config.yaml
balance_bias: false
init_std_router: 0.018
norm: "rmsnorm"
beta1: 0.95
beta2: 0.95
Below are experts of layer 9 (counted from 0) of a mixture-of-experts language model. Rows are named router (the router's row for the expert), gate (a neuron's input weights, with its number), up (a neuron's input weights, with its number), down (a neuron's output weights, with its number) and show model dimensions 0-159. Each number is 500 + 50 x the weight over its row's rms, rounded and kept within 0 to 999. Numbers have three digits each.
After each expert's rows: "gets" lists some tokens that make up at least twice as much of what it gets as of all text. This comes from a sample of Wikipedia text that the model never trained on. Tokens count by the router's weight.

# expert 120
router:443417462464575552455407496490531505500445504529568495415511488493564603538532519499561463488435491458505433558563495493460466561483541493502483520549488557485420510533571428503568587476534492495491482470613481511581500458443428486509522539425493351529485535456434431552468475477481453523480495521562490482526576431536519471427531532578531577488533511510473498417505575424577426434494517478395492511457610590504492448524429576526516503416542602550528452489540600459555531526437409
gate0:426573528505493478524573496421449568535494442496560536576450567494469556518525487468457567546520460540526400508587532408535450514515456491461473468562457506506479473538534456408412553576513519486462488488489435494451434481498436468485481397451584460475446522538530462532503362528427525475492538499531433445494650572476506506429600589502611518430505409474453513499501512487588461484556515500461438571416520436552535564536472492504425498418564455553516502562506529429572452476453481
up0:582507617575540511497533586462544544543429467469434579539602458548536514552542443537409468506466510447485506614511547471591488488539545516510458443575539474524483510527496508502451552445550494523531516505444435521430493586566445524518464472538523428503513466524542545512520543554515485479451500420539473435481476553585577466447621520421568480475466494471524618479535511521464485586491422596510365510446446421587521506536453582509441479451553560584438498539581471459485489537495544
down0:383472548443443502523505478577438522446405462433506415471514527526504524518439461469568494516438638547479441485530572527586556458488388433521383449535475473498597516536538539471521501426393502493522598603520441529474453470519570549618495461446474458509518529506472462572535516497443517543483430524546461456538471509499491479441547500506521492541507468537570485611539531445526482494525572513627451447500482505507409465490431501540503567441535547475583430547531511574580555502494531
gate1:526390477456515525431350539486490480478498593527545481472541546524504461445464524463530534452538475503529585429446527526471429484480491531401517480496530511469481563490432579460617520489497489558504413420580513546484476542461480631432542499408487597455519601547482554526482525510461497553597499450522473486482510471390497558491516537528541491405593502446464491585448553464525483494518517462530521437475508525443541469433402480656511515515571576469479471583543484417482539503527527
up1:507570583556447388516572461417519559446573520545503433529524572518497469529528507495448484472477527481491561449430501448568425553432432544527456539482529539482537481567517508434568549501534430542478521557509540571491443549427447481470545563541456652452454516500487511427498577527498529450565532582554511620514549537557485464479547537361487493506464426534419476565432532509518490485431428551508496534577541537361484517507524543539572475426616494533492465535539475539494540548504531
down1:419534471445569494524507508493513480476496528590481522500563481483591530524415563454598509504545483473496533466421427461482448417475487630430441456484447482538409507375408465541486442554471489487496541501517539500558497440482498504439457533550545541547400401575459466485512399548484465442447411520424404506589522498560455492516543496486509421498450535511516464460591421445531569455546413583500520527470551503423514475516492493468523490506515492484631530473519431546486397422558512
gate2:558474565549572391464488527545558459550493484438539519551518542430496424443509484495480492464562528436512460584534483510466429520430510407569546549511539627474503405562506453546483530580576443471496517465502492435571473482426446527456552466432576452440569588481472501443494384571497468506509479535454574527475459416449559554510568573527488446477425553461531506416478470461582470403492539430493526568576452501443506554561472460482450564391510509469525403501472465473548513483531446
up2:508591487562522562464516510521488532460462527535561471518524484595504459425430571432474523464424431478486513558485527510460558443540478537493442515487534436564428466531621518503526511383448569547544415506502463520453428507491583404475452494547482466441496525583508448561504535618468541530516528476549466532564498460532437565468483557392533548532485557507512568577530513453477421424563507528478525509494448389563508554494547510494510551605365364427491535553436520510487502504547451
down2:547476520578480480465542505535437514497518496446520556646533510485501556457474443524529542553518471490496617489488485407487565521565522504559590543508485507557534470529561481539451416478418412456473533520550517493445482561360446509496513465499478510459537404477495566475526467494553537567630433481574559586550554509590507557547527522503521477559563581544385483552535444595502500424520503487571505547487461561531501512534579510583525487445561493397470556553380452444495540523499478
gate3:480469544563533451510555502459427577546399493500498545585448487515509465532471543502446578539480499483533500563561535523526490516478463471425550557572533481522617452549571464501474519441506525552456582465511454461533507561507426489466442514419432512553453465521463374487587468599590408536396584487485437414525557567537463508585512547454531554548596538466465579521433550544607515509507521471538426509487461540467513454503558486475490445485498491603473541518446509539514579369544460
up3:542444390463546600544431521531491497504427500395519469512520519486531585441531484410513530480501437476469425555477363433398551474520493533527548524494486556424534488507542442585476436427480449473464494525548491567474615451497505415512537518539553535549570451521486556500538500567408551464475462581556435549489506506415608454443471477496415533561498544527510455495400508481485574539433474472452524458547421494550465538466495568464413533492495586522567545531396431480527524538532470
down3:516497441577533535477448581482568566423419462483575666530470527530414446484518462493553432488439486514514450491470455549537459464516550536546524558504544505529463487391488537482495564536469531441585526521418560506435574611583569531498555569524410557571567492460440516409497491448483490499555552558566543535473444467488491579515529483526419559493426475418450435479503487454568502515521514497500525557454516553425331584511531500427489510456520515494473537436461468506568481490510462
gets: " Ma", "te", " ma", " Me", " me", "ma"

# expert 99
router:502533583451493455458568508465478477504552618557540428443481433419540495479527496547505451446454533500486589472444557514527472525513503439543478542426587470483546520496521465510522543581564534523495606473460504454602451493593583420491508441416539524438410553520488540460484483488602462383461497467463593506425492561404454441507500499515509465427472403500503491514457389506480403466428476638526485480442484542524520444494505482397523426405499510471560467468472428497498544486472478
gate0:516487595478581480458518535396447498535526527453539514477626471482451505483463521489634481534584621490528525437506473537445500419532488447613508409517469447542474476489544524400485510584455510468543495565501514558530434536477460523418504420487536399486398489441644418597574451509480488517479541572489560462550534492411512519504502480550509470499455503493531538535460468504451515482473508525494479610489427474540528565496480492471493518487434476458429618492582487524388459443514536
up0:463539473538517497489430496378460437491546526456458485431502437489541518474373532492425472526437586538572411457562439528479646527548474535545525522477482502587477539447451652534537476446436534514489576537480635449595483446542429515506493507511393423495495527530531456513482529438449411480513398480494502485475522528480504458511433500555523490489522521478434426457558428495438531531507468558524455446512416413476466514482503476446430551453445518464563592537461494483458517575516570
down0:459586524500482402508454460532514512458483481421507445530560432470507455450571495474429556554535607447469491490399575491499473475464425456453462483546554487488544564503434491485512458527511500472496537482543467465477502623504571512568545508436522506493462580443530492549541524584424482522486441516376573525325519578490481456538489497515595507480451492521473420538515482446493590503580513525559547477564516513498555427592521546410562483474444522454531525510394543422496444419554405
gate1:481528509457472584441552542522461476480559473522499484567428485545468462428511447518444473527499435531540524510509577506528407500540456443639553582452571511488461555469453468588537413553474488375505513460614453543507429547590451554480485458514578454536488455534546493513393517581440583495535472458485509504487491558544510587526521405447381508518410419480455476511510459439475505496495436518562423547428540582476490513498544576504625480506499485484522522450520511481524491543370462
up1:503470462474459434452554509445448544490485417512454459493475479482430591541484444488506496503550598514526528450508522373489507503508556501532537499571578504508493449445440426527455531492560428433504465403463431460557490518567493504453493509596486495468467401543498515565474506516498540537460461626484529481531425500579456563506532486521433504459466590405522456505475572528416449500459477602494565543478603440419570440448503368617537512491493449527533549458566477606479540520414456
down1:474449480492512523494475444466423553506512421535431507495518459564468484486568547520464439462465471543478462547463542380547427386597494447518480570541464519471429580524555431446498515539465371444461469440512536509574519553556566443446515467556566456436497467537494553494431514531479523530536595535606413430586487486507476472389537538448496582544481453531561482487617450412401479525423567539496549555552506493471477604541445484487508514490528627493514497526513462517452476473458524
gate2:472458489479479413500531504401490597507493626396595517409471483473547486556429530536504483548401484532520565531495455498549450482496529532536525447509567550601509412403470406512513589442505493520398536552530456457548519375440547476479530459508504518462458549532465578476480533546528462489471482428452504481476423476503463508466499552533476406483452471498561450537506481491416530462477445514447418483525597465501493506497484428594389442483408560535475515493496368586516456530484462
up2:509502399453401440470488508437583540521439516548497548577574456494537480474460523460489579484505433482515517511416488546497514540472538482438478578516463505559556539532509456463489550554565493518437428461613504478579530434458515439586449476518506456572517440484428413398460517481557538508439492389504510448394555550434488464438590541492512540525584536458515465551488482448499533537454596484505473511568490439488390496429530531596487481457619491529450437416471443509517537505451392
down2:508481543513592490504505511485484461528476501568432438388563458555539499511604462509521470497523529561509505484506550484628442448438518481537503568457520413485488511413416434434586470520476485482537561508546507489546527548496472439503539648540534388427504506486475550531495545460557490500499536523513458497545493515473450463563436445453538549594511469538476537469566461471504457489414571642602542487508422430347447572518479517437512405499594529526458556522481522520543563545466492
gate3:537482500499546571412493559504489517538417531481549420438486385495455480486591449522541384509518458520471462481523566467452511443472557552466532586509543503451525516464502392485431527425542528440479562428491477456594475524374539479457474488459571464433598542482557446549582556517388433557507464400416464501529507481475473533464511426553459514526542413554544554592502595483460440535501479468577544498459482438502516532538484456493568489514525435512526539467432511479375508580497451
up3:498572543420557486548513428485445447451549426542533433558501402455443473503602551418445502491463555434449464505564510376507531458492540584511557532561474529516442526582510576513482505542552545577535444444433535556446487447567532494522518525491447463493538540509424458430476406540552453549428459562504517486472506490378493518434558562446438556484552542514558525593520480543546558579518414474474471545479448505489498473532534403591518439502486528438496405488582448474388518493534502
down3:504429446510517467538442467596387512474510518534436451526526504507430473515606432495542392525562492518516482456510511498469479517509566478518515417575486481533516404404515521576483471397506466511456408514519488524592462536593499554514513454551529471513550471467518467505539602547586519528479492395537489448449475475480444511655523488499484664568498522512513500524399403507467509527464537597548515483420451475534553450496501481465521462510614365510511521482474479542515521452563536
gets: "-", " un", " Un", " \"", "–", "ter"

# expert 20
router:526530410472549396369455453501496333474574541441469561472603488536435444419514553379434497512445521522542487469576459524575526508459507497550537489587502485460580518525566525519463493481454402431446558517434539516460444557522519445557505561440519498473519469546406521488542420529535506459526503473493487574579581541503488489581485496591468477493482450468500480509533402417505501454462503490555478524549428501529491471571459495461503471462494425470460486445401491544560553586498408
gate0:458492483442628537452594437483488513477365477398502541491589456528470519493483497480476530461531482560373407598442476499456440455450498505482541470537486528563550537574501533470418551512477528494494539495488504504498469572507526518453517573373455447474437470547527502450574507447465600491521450500527439522499531503536482496499546467464492365613408468430514515586417517565525515516418435522529445527486458526557453517427418448454473526564470577446414560475474477521491442568449489
up0:480396528554458554563491537477496560525493468493435503612563475575423493488429520365425467489567438590551577491531523586517578485529502463533627416481498523483513468467450444465525393525435468433395429544572492441489561534421475489486481424567595581421499529560536544496481535486494483535545556532475564426512469522506564499510513528390471543492476470448484438423525419487416431502534532507539471553473518508540442542428470493470481589509460532560507517589492496532545543513510472
down0:508546470551535449356430518414486535491491497535581578540458560463553517511495474475477467472430464556490494464440460497512574572504466530413509490529516424450523599432468476436491520419498475508517463481537589553543515498633476518605582514492536571534571502597589493476494499436423453589479596559491499530452503541532520482444558504464502366483500444483467547498490508514531529446507597516491468545604478429447583548522567516586560593480524462572512515510494512490543420452462434
gate1:470461509539533539486454407601500491473662442546509538435450475472498524468456504409482476433487500548436471491470416465459512487521519589577494474486506539485476565458530571462457500440474401483583489440460404533527502516578558472514590518449477526469523490486531515433524573476478477525497502528420511520608518586610496617542532499530542536537434516502439530522553543582481388587523546574594479483466447496476491533439545467559511524425484543490515476529395592529402501533425543
up1:456508448580468509485368516446517525483484463421558604503529501491563505496391346482559540519513513504525440444481498461449465481518483535470445565562503575555559552473501408507508465468484508476437422545555508536489593547519533451368397517593475588439533546471539467552486510532441397427539460405543510555536495453488462492518431566432482527508530417489475487516417499515509433510571568418506469475445456552476606480455481528450438504522571495436494530504490474533583490474486580
down1:590495402429568495520535538388552541428320463541471498502600510460534516496442527509531496493473523527527504505586390554562491518466515414523420486502526402502464389505501546503522475545436539540536532513495492527485508589495478476502557500452560430491482509463470514583482500455575429571563631513450515470427491469483521557484468494572541496464526593543506465510481542492556502475386556501431542414548538535553561437478538511476472501484458453592494449577626539510558464489496526
gate2:494548512421525456461448503459496511442589495472514486465577542547445481603450557449563497476434521496496431500571522527533482494466500547584463509377414640537496576482519539496482609421446444464515502580501389567398452477538538596453520420485572415516530574499505512535597503441430471521468446532513501539430493446502499461542532511514515416480533527489506534556512501519483449495555546576544543493528500382578528574537482444530456425617499547445449446519534543485555549470456494
up2:482462516558394489545493402502494506529402492509507487513492594501544515489464460459490509467525507481415532588488548549441451495542463518467541488466501357495524458513458523454516416502428488490511518486562511492464488478504486557512547448463469512489495480533450606437424580487488599455475371511620437525469591546421437426372485469492503567481482575521464485607502466489488487524534511431480615568550471475533425442485582600510553506445454520470427414583505497532507455441458584
down2:490565470466569503520567573532536486498498510524488481476485496448508527645417434473531466438513510528417478450476482484492594492539567446534560472507424554527490492541485519514378518459543467457494552536494501493588539468425558550544520550465462558419560582456487525556442362521522404455503473505449628438599515544544552413532438504525463518522539482543425500478587524414481497500597521538406456520485499578445501544584596491497463534468528567513538436573506533502470417477538577
gate3:509496450450566437469560508440535497454532467531511485444544519498511430574428576422420525523506502532516484478572474478458506479573537507428489362432397428519448475392536452529535539487472536469515508495380602481452595632478468510519473429515526501545468488417552470513479512414454488463536479562419381424502507550503534577578415508487506444485579469492521511544481416509506515432520527499395438497485499475551519490534501545513508433493462503592445515519505581447621519474582487
up3:447552481449536423475603477434571475463461508442550508500454530455507476396544459457480494543615562510508479473596498488473497423538503478456538447453490481494491454515504545486451456389460471503516489575516491552594525482478523570418530505455478593481567424480487480508498463554395444434480547447531572452493566473539465491535445547527521481589546463516493459397489348414465519587525488397565491555603562539484469489549562541442513445413498522458549457448548495582538476435481575
down3:506520596474495559470548412506524500432438449453425475534491438488571489445476487487491571460551463468567432405530510435582526534475538543496489502507513509527527563461486475582546491540542422468409415542456486527566486508438503554506435528475511466531508439487488485510510457439504489526612448507460462512551499653400421511569469456533407471572466551534507532556540582458426480503520528406536523541540489586443418424458448432535455508471405515542602478594529487521444429603517441
gets: "-", "\n", "=", " with", "ull", "See"

# expert 112
router:458594528510425444484475525461472558439474540543502502542526445511399520579502449527507492466417561466463540478528442518506556546468493501574491510552582493517474505449541397491570496458530536513531494508505460438543436499453464463546526500526483639480639473558565502422559571499551487420615455451499477427446518476575486450462571427474498521585440560423520438417493578488525464563437561494546531469542451480496510514477433474450529623485609465534604454467580468536569536452479493
gate4:485450486534545467448462461424434570518620546455509466456570519486429522485464440516525384413486484458482517352468488449484567498491503470568521449538428591567561452509493495412498535536522482481489489488454460546439553504495396516447508521506537486407475573490526439483540485356516504434549375592510482475544439529510501514503538415533456556474477484481568439438446494582470387522524545441554402558533486553472451458562521476482485467565507501496447528366549499481522530519448482
up4:455511513585450540507553418492532506568444521482560513511487542444577471460472546576514526477496494512599479562531385501612569493498552457560555479463422347542440526462504487519411559490457406507524530607533450546494449558462407414446521429538483529553432528460499477459523424461533528488449464442499518472548509495489545577476473457510479545580486559528502452577518451501559428385444620528493442519494509421494564489540511504532575571519577508390485546539489483433518550476520502
down4:507399546473506470489476500461545479518453534501505428529470473507464529462481526452431393567496518484477409497479503477565406471523453453550575463522528521550405561566496566546534405497432522469480462527479531502474524471385472565542472429484553546600511470522465486519458578573447513531411470485498558431425466470459586459393541534526483556595521466391419472478502524454505495453463538479447419490500537489520517472559436422604493476453481573459524548522451524486532376468617379
gate5:404485475492453479483503563495497526479519572456564555580465510497451515550457473408497482429485523440528405558517479583443585453560485557501490485516506449590537545545570389506564467474390471553369588447523432499494395546537457604568588537456435515500502486532469541484556528469534498458557448510435451476539555526555398456468407496456480503589488593494545527398530499458510491510418476470564537549527471519451556526478508546457512528534479537535490568381479504470413499539507557
up5:526435506489510495500554452465575541541546545445399551514576473503644492480478437471475427505525534432601507490473442476587398489522533416521552504474569517484497521520537541535545559508439628446374450569521400513457584498528536527564540535566556528518520585516510487511480491556551463450582479478556498501477551469453552550527510466673486521505507450502465543490445500480537439501470497571492473590453469369541453484469518517538514498447470401476431460503530570581516455482447523
down5:535487507541523548493467538484527520462406506464443553447518473483358538413547449484532568435535558489474544453494548495511583466529474484496552548577476469535406507505499630507432570425438497448566524449576463508478562503472563398487575530413444517529629546483494488465554494512437522622585583513491594509525495479464481505517404475456402498573452428581452611495422470468525481511452501468510470471422525462504503537513439410523534557512530479418510496507471497480593498466558476
gate6:596498484537444541493479507389513432493572435457501481462507401560478525503551536476587603528388506526453446488460599446480576582461517565450534491462560563484516545526625438514609396525512521482486538519467513429497582545587547568511445501569530535566442529493490502497458577469401461460457571472472446592458540394461490540427508468467529480531528454493518516468447532557552527489529461480533467494448539432524590570414465513496578505552537465456512538573424461481471454547489495
up6:438579525509473522557435494604514575471534483590506575474552530497465473526470430524474431509536502608383552445505483515498505528556439464490419470500406465452488370528448476549505457482482557616434452444492483524541546562497574548511465520418440436499499489581480528581541494472507428453473534522514471409511573502524564520472435464534523556457517460487388529471488570538494491580596465515523516616502495442555542515541547470552459484470433572523486507401513571509547407614512515
down6:523502467408516529566527528561456480575523420478471531427520585505532495491460418499540394565461570452483485566452454478493418443560560459589482553551432463426483539520454493521372594465394493486487441459482415591423502472518517657471581464494399477444620528551431468543456441539483549509506430581504550470481543478501431593432485504510490481489537515486496492514612517442522559496456541489388499519488427483475513493478482492506434470451507451521521551518563461476509518473526459
gate7:518510616518494437415429606522422572458462568508565482434505463518541585498460496483551569535497554520517464611555417481597514497451437545498468395414500544481509554417557516525468520507399423373542499516514468479469490448484481526524567480496474501568564489526514573421570513542438504482464431556485505448527531562473458499437500392528511556483399509456496473549535552544484503474537502562517626526570515460383452499484518458539562469610506504561475542517511505503579477444494458
up7:501530465496419475532580494539567477442539478500557431484517551574562496544436529500532547578491409524536432517580529484515544490444564525525509536620556540521484535477486458548510448572505461491547479547471558559565538584509566413491451521397455560568505447406612553579419517547463517505474385520443503468522487494430461488440436497461571508485495541515518525541383509611422544476653501450521533568497496453509484413533524458493465473523583596493523453487495492543590534534495495
down7:454530523562505542507452543505514423527502526521467515406571498458463427602495646526477457499482470501502493494456549463542505540386474503524479529581593523402478555573574496423584461500523450460510546455500530509505458524440552610510453476554448501530572497477521553434535479551530528485478511477465613627527468542513422577545486465481474499365584513541544496465528445498594530598560491396488597509526493437588475533500533548492471524477465485549447466548461441425432450494542543
gets: "20", "–20", "ing", "19", "–", "–19"

# expert 58
router:505518429413519552561551479479540601569606432596403451517505581628495425468469520458520527515438562552481518500542487464617457516559543488505442517460522577510532506404449459457417575514547463565499540477444460467556464511514502506499450548553468448511412405527567535422594456450497449418514482484516438530507563493557466489434415537441509539585464482481486534458567438481573455535432536531579504481554415550568541436409493492511526525461447519527568484498499450455463548504482485
gate0:568485432493546524429463459505504489497645527589545456529529522484461566504392488484610465587589562543472521531436625480481505461511549474538496422505527556553519551484450473547452470421507462493449483434517501535501495546561503465445543477448553464518555498444517527565609465517448544466576513581476443434537496476564574536574496416481395495497494456482460520494551575527520499490493479510494518446487431450502482466422611500482559501561476531591566555481505470415554426356435543
up0:512577550586478369527484445542469530492484569428542410517552500437531503546380468524356504466500482559521620520446548502490516492510447508535585512435603434537432520525481383438507507523475453467521512535446451599529532496514532502521545495606466497512474552506631459462514545463468436642502486404514585510466505502582445481482495452443529507483527408498457593593492431491494492475489504539458468511525486572480509547529572477541574474507552515530552509553515473427486438530496482
down0:476582445613518552573503497475543467494471459504485474465443627481470442599517474456504503544469469596545481504459472518524474365462504513516542512502436601564526442500493495509510467588488481519520380467542467429408573507459540543535510465441479454461409510507498474495504532559469512485496502499404463491536440589461519490458461500469490482499474602522450531439461492519451544477337567489492547516512453500574422459416579425568377443438418478504531477527542475583534493492495394
gate1:473465539455456409453533539490402463483458460464496507470566550530469437555470465432542501502483440535431474532545475518591508489521482468516450543500515498508515515412472442427442448501570556502473467485535506484613554512541514540499469413504458468499382489526506532509498534513376530539513528435498394503552491427621488524527569489539481449431440524480426539471581484450466520548551477480483436393462524443560643566404502531497601341481496531476449496508463596495419541564491487
up1:527539479508448515546489483467437532480573422508449517609500546516515499484450441507590464541422548502491537543507451537504522501539569552542508453483561501433490498495520416417459544563525485457471481448482404540482526527481352614546540559526420581579405500493478545513558454521429524494517466489470469541665543420498497449431545467433512495532520577467501503444481489472543592500496512550487493465533492494486551488574468514498565440359379468450586462447416394454468522535493520
down1:471542494428468534444400509512560391508471376379604496546499523478534590566519524512569449487566528503568471506537547592474656430457429493411512502526551516445468460438534473524499421549538547403496499539519568551540528516433476490498541563462449540537519436502574480481525464582491568514545519440532504513465448482447596466561517583489507478550443496462554496524536548469493542586406513536484519499459520561528493458526413481514476411511439493425535512588540540521521591527467428
gate2:567484428515503375529560492564474488524514544482502509501563501542448549489552506459473551448537444493528452435443484543534602442585432469483503436539550610481496386506516535509424524480547504509439484481486598513481539527552553551463531479425618454505523539515472526448503481484506524474519526448455499473505479447545499491566593554579498536591542517399512439547538469483599588516428470574533455551503548488541482434586512479455514522635423556545465484650503572458524506456405455
up2:502523450469466438448503451463472532453496540515446427497512449542452527565540478451471551477590562427524548398484467520539463528538519445446549499428485535550489536468460512455550467532443440476629506552567540499506414482639440555522523446391462446479465561550499541464514577398551544560522502477553399455549540460515527459608478553534524516440491505472609438412557492536515557516478547479503528543543518446472380457484644513548545502552501447488525446474493517399443565531507451
down2:446546525500532549475553433555447505381451523502500488438429474532450520455505552504524542540594574446489464492488508433556454520493445497482582429462561458469478461458521423491549390490473451505503432594461570510510562500515426607496496530525511505437433618500553508527493540522482487427499539458508489447425451462489442475548601466635554482621575581429481485473525450431435439492517516434586511589503542459524435529535528524485486527516495526533398547504503522536594409454554574
gate3:453477529478553438545568502466519509407461465516454557506416539413478551529466484454470545462582516446489436527616518473457511460565470527502444502458409485520453533496557511450448458507518578468511557481485557523536497583489519394504552477475478462552441441568457437581407448507412491486480457592518409502532543515505462531439398473532530521562526513552469570451513527558545518452535438467387489493592474481457550551541479494447549592420353489488498560531407527369462506436497501
up3:578444477434460544451510509484436409514438487485493600499409534424400512499439486463539471489603560497551424490434482474496474506392563523433525470540504427417469521512464448472442500491415500510503470549569475531456499510420544405531548415439512482369492542534508410402551479479523447511496509540487466572523545499485527443400487490512443527503441507536531452555486474463511397483419507500509330517543505395561507545462470508598530487466497568533388479527506453544476471485535507
down3:527474558441448557461505509524561499488506503447501471457527475447551533459494475528544381518506527490529525478505533460459439465412404500489437633550441439491457472410479493522543409520585472628507473500461475495526451460532536491481511440528504555578531627483512470441503556511436598488588468510435601514527496571447504532430511470513509414454482562511565464588463558504535447435504445483496468484515548431562580406583459541521554547558418618460488506574489518432493465545587557
gets: " In", "In", "born", " early", " found", " the"

# expert 19
router:537531626553444439560588622487521618421411513568476435489441587545664487550519464386471479467529522455517443523512506468526514543589440461476523524504455442478496419530481466474436543496403507523484428523462505498512446497445497444517445466444474567517488429513539519405437540428571448534466500484552563498481483440444455481523512450492493521506454514526534412547481529447626560512578469476554513441479489496444493496550458570488535503451562556490493450504425498551533587508583529
gate0:519493490499473452474446396487511486505489509533546520579639579564472521537542501485411416414482481552549498541414488454504490431519534512489526470476549477478561512477482495515526552591557488445527527440548548534487504551446527463502443431457533434464475565515470485469522420485557504626384544482491456478481468475500535487517517443529529484564492540355548461521495423493552487464494567532485548456481525585431474531501502593483440429557473489575377533373517498541424392624496579
up0:572428566420490478588551471427625542541532539481559468497479499586483480446610474528495574460523448512474470487434507464434518500515504455453564408498566567546459517447443502548462627524433400547510513476473514507541505481513480444496565499438495574530474501477512454501508455475500538456421563519424503532486477540570521674494438538546581404511528497424526622501519448493547549496470524456425425416511526504467509545501520455477502536570538553456528403410507457465594515519554493
down0:613523533476455535528531532551416478546386454537458512491559439500590560492460532432427553488549504455542462468546584469555559508512442463516606525557498572506529504561575442453494562482422574563437517561494573463459400464511556447526489478442510474584446429539579503480486414437424483516535526428467476445500495501495540484473449458548496585521546506486517568643486522508506486414495504552516527447492537443449526450570578508486426465533559480485601461545487465531546434550619554
gate1:483488622544515543522518472520555488529550434525508435533628562512474449537458448478437460470492478570411533464433515478519554500510541552462367546460426533467410487575561527503482467523470478512429522514593437565535496522481541481488498484476410440479426477551590485509548605478470480561496500515480532494560399480638532436513385503452502462541538442586452485591465453493490533520502516518467492506500581488545451523514376475499467504449605482468486407543551520545465528452375510
up1:523394523436411524483547512484622466580528408465460535571524527471438483519471485521491541517446541534400514487536494457492519536532446505367532536491540594471507415537551518414470459410510519466457556494445565522524603554589500526471488529496528540531477485498473539521579467583474498555436572586425564534444542475507458512444565493504485572550537536478540547374535485466646440451494508528474543530545591402536504410481505501504517503461439498581502493538514503584503479517511614
down1:525435425511458519560595523528515477516481585543491528541421578508459503415505531542525528453472506563510491479456475502523458566436615505470538501497528471449457534430466613456506470512473480603493485438520468578584448490503553540385379518472452470511405518519447554515534525534584560352548456511463431512502615493517475501566465540530455472363587450489573558602544527535560546444433501496505467541551539500509460465431416545557514495463454500519525435439552536455486509484536507
gate2:450520566523453524408506504447479541456491465465528490503439482437555494563469486487448495500485463449555521530599465512537510528443472540551462503455398529495562511471538441509515537475388476399494449476495529547432503477471495459450424552490515423541468413510499506421578505536475545431493585512584495553554524453487488418533450465436547536561529557504534449473496521380567453535562474427462506565472547500392509513490580351462495513542509533517567590593555466454359479415564414
up2:421479527466496559580459526465486574542452502535490479491513575453474513490493436434411483509516480490431594468471530550458490609562427494478419584451427571515584499474536476583464550456537530485530549457522407509458498413512487552552520448462525476539543593524582510510549506510442543489479539468468544455536441470486480454544448612374571563452507546437545473502531554457402427578419514512610444464436587465435495456556525534408531509544462618485501509579525491506514545445526499
down2:439533618547503528553490480464503530492482547510532479456474617500503438527461532522487509550495525454545537475520457536558577518556504520535411575544447542444546360460392631531535560417627487505433543503522598533504491489551474470498554489578490517382484465556572508521489475420470499549512523406542540453510458482494512423541530610492521555522538593500502469532554599457515513503464564500548580457522459597460457395569500503461485500550522456465501483474478549534405510576462540
gate3:498502573526493481493529522479454449502544489532522514555466533480442512510517602419539547412448528503481612476480414499433472480484488492545538527543508465570424531510514493450535534519512556496578514504559489456485464553496476468416533489500432479360488548472462551425485461352470548536482547545517485527478397474471554536490535561450391500398389483486474580486532562547473535438549396461495361533563528514520502463489486561636538436582433457542545500567605508455462517554493486
up3:494529387437470498562505416548489511510518473506583559569583523465641485546478505517489494482534492502551449422540489526545476514578493577519430459528474530531488473498513516501460482522514522465461457493513408579534523508449515487569407506476456560525508500506519462468532540526453571521514420388401527613554496502620547498523527447482527583438412448440529529475505395408526457456545612515513569526443433436536448494459502630471403487491484518538488548469526552582427552540477591
down3:526425542510393538487470404500513470483557484551470469478495514467526471533477462467446463478448462546527537498505418472545537477500453473558405564505528532457556512480575468382550423601482519529470510441465428502523391492539552517470518477476465463477486455545527579421473527622542446455490577575522425498511527484448582510497543517494501520452511464565599430538479493572378470438528491553546511528541427475497491448616554399488602424500507478449573451406457557481418611503520463
gets: "00", "2", "5", "8", "10", "50"